Experts of a small language model: 9 layers, a sigmoid router.
Below are experts of layer 6 (counted from 0) of a mixture-of-experts language model. Rows are named router (the router's row for the expert), gate (a neuron's input weights, with its number), up (a neuron's input weights, with its number), down (a neuron's output weights, with its number) and show model dimensions 0-159. Each number is 500 + 25 x the weight over its row's rms, rounded and kept within 0 to 999. Numbers have three digits each.
After each expert's rows: "raises" lists some tokens whose logits its average output raises strongly, later layers aside. This comes from a sample of Wikipedia text that the model never trained on.

# expert 14
router:513478526507542453485468513514511503466464524477473512432485517489527517494525471508472517495523493494510540485498535492495507498540510475472508524497496514572486491452488529510513511469467512505493459525472486530499510483455537457492474509474505500507508533490501513467500478522466519482524493506498515554500509526506494473508428499539469507529487429528480514502496504518525510483516497470507550533527520526471490498464465477493450527498494520501499503504521446501532514547482491
gate0:486493483467491500498515514477497575539489498528516459489489498470539524527440478507472516508526463553511533504510496490561480496467520517459495533507484472546479517545487502495483493523500490490540503495458513531528514489483515448499459505516475499515491508496535501468492451532544484496467458458463514503512477518510518484494538478512504515512548474464485495508513457529502554521526500485475501515493481503507486495493495489519472494479492553494469470496492496505530505552490452
up0:494488521497516461460511470478532518451486509527499497504522481485542489512491485550479473531528480536534545519488503511496480529501452462466495496520521474457486520523492526526503503558493459488505542464503505509516518514472511493475480476520486501509470502490519472479494464478506476489496504462449522509492481482497520503453509489434515471480482491452500508538503469535515525546542464479484510526490502518447491471497489486508443484482500529548479455498482480521532497469519481
down0:512499482516514512500509514426483485423537544508491501516509511522543503462525456517523512553507502493447469474529516473465537553490488482487507492524520494497435466517527478488508492508499501437519493487496492460520476460519522489475498501519538495457513506491497499495504442492503522514485485481484461533515487500553492490506504521491509511539506456484496475547516523496555470497501486502488521484509507528504549531520514515492493485515545517479474512497473477518511480466520500
raises: "-", ". ", ", ", ".", "\n", "/"

# expert 25
router:494475500488526463552506487516479536493481476495453531491499491517517511502507503459481460461494524492510500521465504488484462518517507491549474502538482505536477508477515496536538543497438506577518508535474530520432488491473501499476458504518492502516494519502493499496491469496486543512512525486502521513501486512473507516546480491498502517516478449525488517504496449522516468505521496516507546521493510464516469510497476470477511575509457465503509469483484501478477537482489444
gate2:461501496462470494509490478486498521534501530518477522518497535520510494485446470491526525523478528463462493527517507480509484485506456428511495498514480485548472477514489488534504492504499496470515536484485500530505501508528490494500496527482502509510514511512498503482501481458537445447463491503452531503483493472541476499506502462475573511532450515465498461477537508555555501516507519532478493528526480497536492460496496518529434488500536526497525490486516476483484496503500522
up2:464500474509501491515495570509523524514499485476490518515502515478507539519502493485549520521460454471499499467514525478505493508491523496477484514472442494465508480496510475519517489514515492446517508472496498513497488470466512551481479491530506482487555478518489493529469498486489503496464523470507471457468446474531529451505498489503495516532507488567541442545541513494509513486536503499512522518485480470499503517479501545485434547507512517535498490519479468475529478522515497
down2:501502501476514484519490469527483473469547555482508439547483509475475509475526477471493514538454529474509432498487485482474503529504532455475491487440503522479496512513536495486501469497493497510507513523515481499505511482459530488526506456508496504496503498459459529490460488494484483522478528481505538484520420500506510475493519474520498493511493465459494489535518495517457461527512512523493496502492562503524451501517476460500525450493471497515504501492521485516499511537457488
raises: "| ", "t ", "t", "th", "|", "u"

# expert 12
router:503508501509484459470467482543505521484482493450466533494525488475514498457538470499454478474529526476511537503474533463466532502527519503463491484501546527508490512475491503499548513506485495508516485513457534518497522512467503466449472500507480473508490519490518439483504446535472475503502522460521490510476475469471470501526465492486523555516503487489462487494517494538529473467496491453504522493492482483460492468461471451480472533478485512477545512508494495481513498508514457
gate2:506504483447432500501543456519455500482502469510506582478537472509528485502508459505505526510458527478510478476486532499450541493517466545489504485526528509512475501491487512503538535533510532554494446495511467494499497489490493546490501509477474490488491535517511514488524487499526500507498463466459527545482501492488516513491546519493541500512516526468489537498490500475482514508487519493510501488491480521472523483490513505514512523472502506544520453526429485514465484482478521
up2:557527511539523489558493546481542499494529495524517468494480547505501541543508502550515480490529491553489456511492479485513501493461514521499493503494472503469508533489533506509466485472502476482544537458511499494531506489454502486536536523527514483514485498479488528469510492500450509501514459508538508509530505469501496503486483526496488488488475437520522444504518536533506541498495505497508477501474504478518486502551499505458505474521511464486484535469515529518532517497437498
down2:498472500486465462499486469536527484568512482501486556420490521515488513464464461520522504516450514530532491481480484477491546520496510512482492524509549536495527531491499559483497542495522525531521482499522484511494513524515488534496516527490530483477518549531502493493473465488479502458533468508538526512504549496510500492455491535529463471510503449495507479480502534466514484461503507524489503484478487532495509512498506472484485470521499492506486488537442505527504493502477493
raises: "the ", "a ", "f", "an ", "its ", "pro"

# expert 31
router:530476509515471503528479458519495537475482504503494501494521544495532497472490459503506482449519521466505558533479533480486536503509524532516510476539519545549477499503504505525522519490450507487476478549444489544460526492480477477512478524494506489503495541510488506492497492493478513500472472458537506553472490504487468461517473511508531554504499459511484527529479500547552509500480492521484526480515491511522508505462483490492479565456507479498526484502463514478493521503497463
gate0:484520474513523488521464519490509506481470458535511458510484492512519526453477524453507479508491507472498494501473521469512458521535516497520495558518500473520501517472495515495490486547537502509450466510460502508496532523497446486516517505487472500442536494504512541526489444526473514508507536485499510457474520492497475517467463469534507501528471466493513518495527482484516530489560491491546544530497514449501516548498488456486501499497491507516455479477521507508497558497485515
up0:495483490476520488537517499495500495503494468513547501469499522502539452515530489498523502497499470458459502521499523494528534470520498511533491496557492495527481520509524523516454487517482492508489438501503505503503534461470489467432450478502503517507504504458539523473525514509512520503515470470472537489513526462509510456520486514500461537550506478486488547489518515503509515509434464496491571504520453514492497543522511497516479530519471529475506476521480507516539520483507473
down0:458453497478523513556491526500501496500534511479514503477517453449504498459479507463503508467507517501497534522483538481482509483506525441519526531536483490542484468524521521510475520519540521494486490507473505542522484506426506501493504479535517510473506514510481530481525482499500504499522486484476522487533500495529485512503467488514512503510505457528551514497483492518502568474504484501491545490499515551505465533517473553560512508514496531478469474484512501516441523477517463
raises: "in ", "an", "al", "as", "on ", "to "

# expert 8
router:537512516473492488486481497503503526479444495492445533460538517472502490493532466484477476485528537524470526488461493492460514488541537495535486509523516517516455482471479512515498505536483512569500473541460512521470475472478446508486523514502516486515492490512505479458495463558489503532523532508516497495493490497515503498557480477511520489491495482469484516516476485511520492506443515494497518470438484457477486490478442467499442496470490504530504483509475496496528514512505471
gate0:504483570454504497482508486487501487532515495452504494509505498504436476461522510509466456481499523516495489495503535478490507501549485515496486480533509540519486504513504484492482521540482512566509514485473515481505516464448485526503504480475550489517477511511510508440489531512528473460480469493505510501480488463502486543473540543473527534498528496533513466488506523538460491520504500495505488422478491542524484472499492493507494490483508480475482522463537487536548510510467494
up0:478515472555532507479489530517482508479476480572548537480456496475538557521473491508479471504513518498486527485538492475467475502462452536500490469458495455448505484535537453534490488520521533483513478495557495514506538523498477498490515477514517529497532543481495536523454496492517505529510503521511504497547515490459495479534503501475524491484467463481496468523498476479509488462507497507523505530492514515515483489534529515514513449545504504496501484492492514481484512521519502
down0:458480516459482494476510484519492477506507496492502505503480528496465446516482516533474502482505537490541500474510547529510494513534500506554518491542526489533489506499504518492523514524473500498502510456472500488536488460510501541509496515461535476514486512526522514481511517517500519498509493514484511516494473520454489528484509481493549484467525382482509507479496531459503560542478515532465546489454520474479496480491481462481500510497525481493450456490496496504539492479484489
raises: "a ", "the ", "to ", "in ", "in", "all "

# expert 4
router:485502510485490512488427486522510546505484514496428544486538548486513477493511473466491487478508521479524506519502514484471497523509500512490477487514501516497474471466527501512569525479461531507492479538495503550487520487469504488504519486486489518506474545516505478465474456511483512510488497444519485555518507482511468505520487505565513554478479490488467474503526474517534458489465514526503494508468511534507493500491454476480492534460490492526491496520460506470543517536482503
gate2:454467492485510479492531455474501478473537474532534525535506476487506482482492521462510472482493454514513505491495520529507483559487534509511510532541488498482533509521499494490505543488484524519468503457531486527485512535512503499465537513541516462475444499559498498482525426500506494511481511481524488501529526475485494483509492512487501492548419493472492490466541507530517459504474502476498496531501524485471519493517488534496485471489480481530526528496520500460498510475553479
up2:473461453514496459516541485480530468491511508516489523506451470480473523507493484465496506507452478541495524473514526460509494487510498526506509501503483486475482495493497459472522533479519483490472476477522537500516498516496518478494504518491533501494536472522496456470450444425541504511546487493514477456470473524496479458507492507494547484512440509553499479479504480547502525499451499479527460519492464476502494459527477501490521492518516547500532499499478496529511509486502473
down2:508485508495528530488535507526498543477527479505525498513502524511480527472528484547514476497504533541529504496509509537506470567497527533481518490470522483503516523465461492490545473450524509506503500494481486529518493528528485495489516503509513462518507481532477481537430527510510506515547512528480447512514495524517502487512504505506564485535474588492540475522475544460512464477503510515524538472497546509489509496476528466503485491483470518527487507494493505490459487508518525
raises: "the ", "a ", "an ", "in ", "S", "U"

# expert 15
router:522523502477517448513512471536517584496507467509509498474484494493536492506527477481476504464530494503531500496467498479492468506503517498522454514499525506568469514477493502545549516506438492530490488512501535485461504481454497475512495489480497505498487526465490512501514507521472538487512505508531493513530472523488507507536465506509490516478499463466482548495489495539561469537477519472507553507510496471519462490507483438494496523500492480518536530506522490523496542522458471
gate0:494526475497495543537466509526568517539448531500447493503511494504481503461543515453503511491480511509534487451503520466553508477538534526496489505504541474508487498486520541514510500511449508528486497510497523480495559501513459505456517522471514489482482420485502515528497516520469510499472514484505525510505511527501494506446522525550497501486499479488462486483475522485499499507534495467501525496532476484478540475492518513516489489480477489438498493530506497498488466544517521
up0:508479474484493497490456480466494521521448497521549475462454460489501515508479487500541519534542556514505556538521514520495512492516510455468470532490527517483537486495472465513518519498498494524481487515501486499513487451499493509478498468542532525472467514514515548452469510530488506481480492501451486482491488477458515549476477474476496509536497514465495439509515472514535490466532490528526486468493471483465517513504512485500488478500497512479463474518473462503473511535465492
down0:492496514489473504471501535506548535473509504517503514500459533473457476505459498499504535454490499486523492486484506550511498526485556466528478537528495514494507469486550487517523521533516512471451525465488490460498492487491507505484492501508503515492523493486540461472462507513488502543485459507529480494493496533506520544518489547461507451477535513474450518510467489514481519485473563546506493500500458491477479533543495520497488522487473486519454435522533501526503488500501497
raises: "ements", "points ", "a", "Born", "tors", "Total "

# expert 34
router:475518507513510457515508520537475515473494474456487551489468493480526463519521460491433522490496509495493555505499556464459498505527509504503477531486509519496494483443481494530521543486498514508535497475481502500474562481449519463490505518500483504498504537479520478459490446540502523531500508478513475480517480506526486503517466445528473503492475429505473524499497480560508518490504527503515530491491509507496502481443487481509494501507501464514517513499523459488490492479460489
gate0:478502509516532516514507497518500501490533511491466530479523516459489500468542492469514517485474502492470523486528512498516471511472478515512530541543475571500485501477453487525516535521471507528487555489517505540528524493505495542527509532529496570456485522528509474533524453494455485521511488494463480495487530482490498496489505470498492506481444489514514493472489501495530546485510472488511508547506540520502505487462496528497521448499529485508513503511486446497556460461471509
up0:506526501487490483496491534504467501512467488505487481468462534480478482464479493483518516544516514489503491520495521507492534499532460507471464468499531509506470507495477528458513502501462477507468433510490518533518474483503524464462532493532473431482512466464520515467508577482547528482488467495542478525483476546531492503499489471457489497494530496519525508521543493502483480495474557514488509511530479491537504482493470500498491489513449564489519504510495536533493514493495517
down0:475478499532541497509503525475487517539541464474532534523509508480526488547478528495501500481461549470485453503471507481457510484477546508527515510504497476501490512473534492514472483494505500548518532549507539529515503519458491487503501558512527452465508507505536524525473465508468472478507480511519497465486538498511501507490540462505501482501522542505492496528489499480461519519499484516539524487480487475474443529505508509477501470438482514506471497509510457501480531531463452
raises: ", ", ". ", ".", "-", "\n\n", "\n"

# expert 28
router:509474486491487442509472462514508550482491496485481530519517528510520542493511503476466517478511512486486527518498554489470499522523520506482504521500492552542489476456500489495495519548496486505491476519495521516478485481441498478518509536507466505502477549536535499479514459496476486521533499499497493497515483530480501507533443470531493536535450442472490521498490452531491530497474492484488564493509525479489493525471496504493450521513483480491517487539504474449534493516461463
gate2:505515494468540510475486504506472494522496515472481516508505513509508454485516499482499468479501518533510517500501496496523466460494473498503484503486550479474536525535507538519452577543461528502466494524515479448460508513505479531490472546517468488530488509452476477512458459465502485516534531471487510510551466476520481436534487520520457518457499522473538513481519505502518511524475472464505533465535501488522503538510493520513478503469535496516504510484515484456500503484504492
up2:495523522434507487470479521510577532478449466503490483468453459484531526495512455516507486522489443489520456502506487522503467493510507501467475474530483494512503488495504471471520507506463443511486528483479507516528460468494489506534538493510508471504487487516512496460486513503541453501515506472499499480484495526509527502475531457493505450489501515452523456499500500444511507497477507495505482493457520473499513474514472504487488527551517498500549501500541465515518501466459482
down2:489480478513479474526486461478468484477485523461522486475478510479484495485505508497537510479470429471516472488530493498477535486499529486469500493475505510473523493469537507527478572516539519492545484498501465470529449553509457524505508472526496470520485510521525487483510506485451525504542531519522451545516521503514432481479530503501522528549484540492485488507473484513503494480519502481494517493501462548489531465511509508529508505501482508527460494489477533512457495498521487
raises: "-", ". ", ".", ", ", "as", ") "

# expert 21
router:514457490474490477523479489519509517507490494499467494500529506488526470480523489493446531497497509526456510489444518503484466520512553536531496509501498527521465519440490490561516526501472480579501500500495496508506540470475511473458522460466462512501497535539533504506482464564430500496486506513544502540492493491489472509531486505531533534527473485498469515485498496497559499490459485496529530516517507485494529492494495492472500511466508508525532490507519490494531525484511479
gate0:519501467477530453499559517469541454470451499511522502511530471479548478516478472469531492516490491554492542506546511543490487479547515484439534528480491490525465487498528468555503510529472516572510526476464521509486501525480496524527542491475483492475487517517489462526475491507519510477482501493527528494541481493510505506492489488528490486502513517488484484473469497457518451509509542527456504490500529457480488488505512502480501509480480502516527499507524475496522473483524496
up0:527525473494516537456531486476455517493512500496471469497519558424500495492486528491512504504492527501450508453539503468507483518498514490512533539505508473467421495495489488486524490500499510525519477473474524512464487506523498558500501496525470525511508501492511488510518494508443473543528478488528492485530486513484478492528524542479556534529517521511469505505512538536483460493551483525515508503465490450481527479500510491517520553484506509497491484483544485485487528469493486
down0:564516477489479528540517542505514520550506500517496507492468526490486523506537481531465482482503485496482496521491483513492521513490513476498515518491514491513530500505522495472475535522492473478479504505495539541548494444498469506520451502502544475526480449534460517511491496463544534535502516455470486476540516445526559511477428485460486462524491519536501506488507507477518533528510508484533517503470480475481500517489485492529474474515481502501482508510495515492497466520445476
raises: "a ", "r", "h", "re", "an ", "s"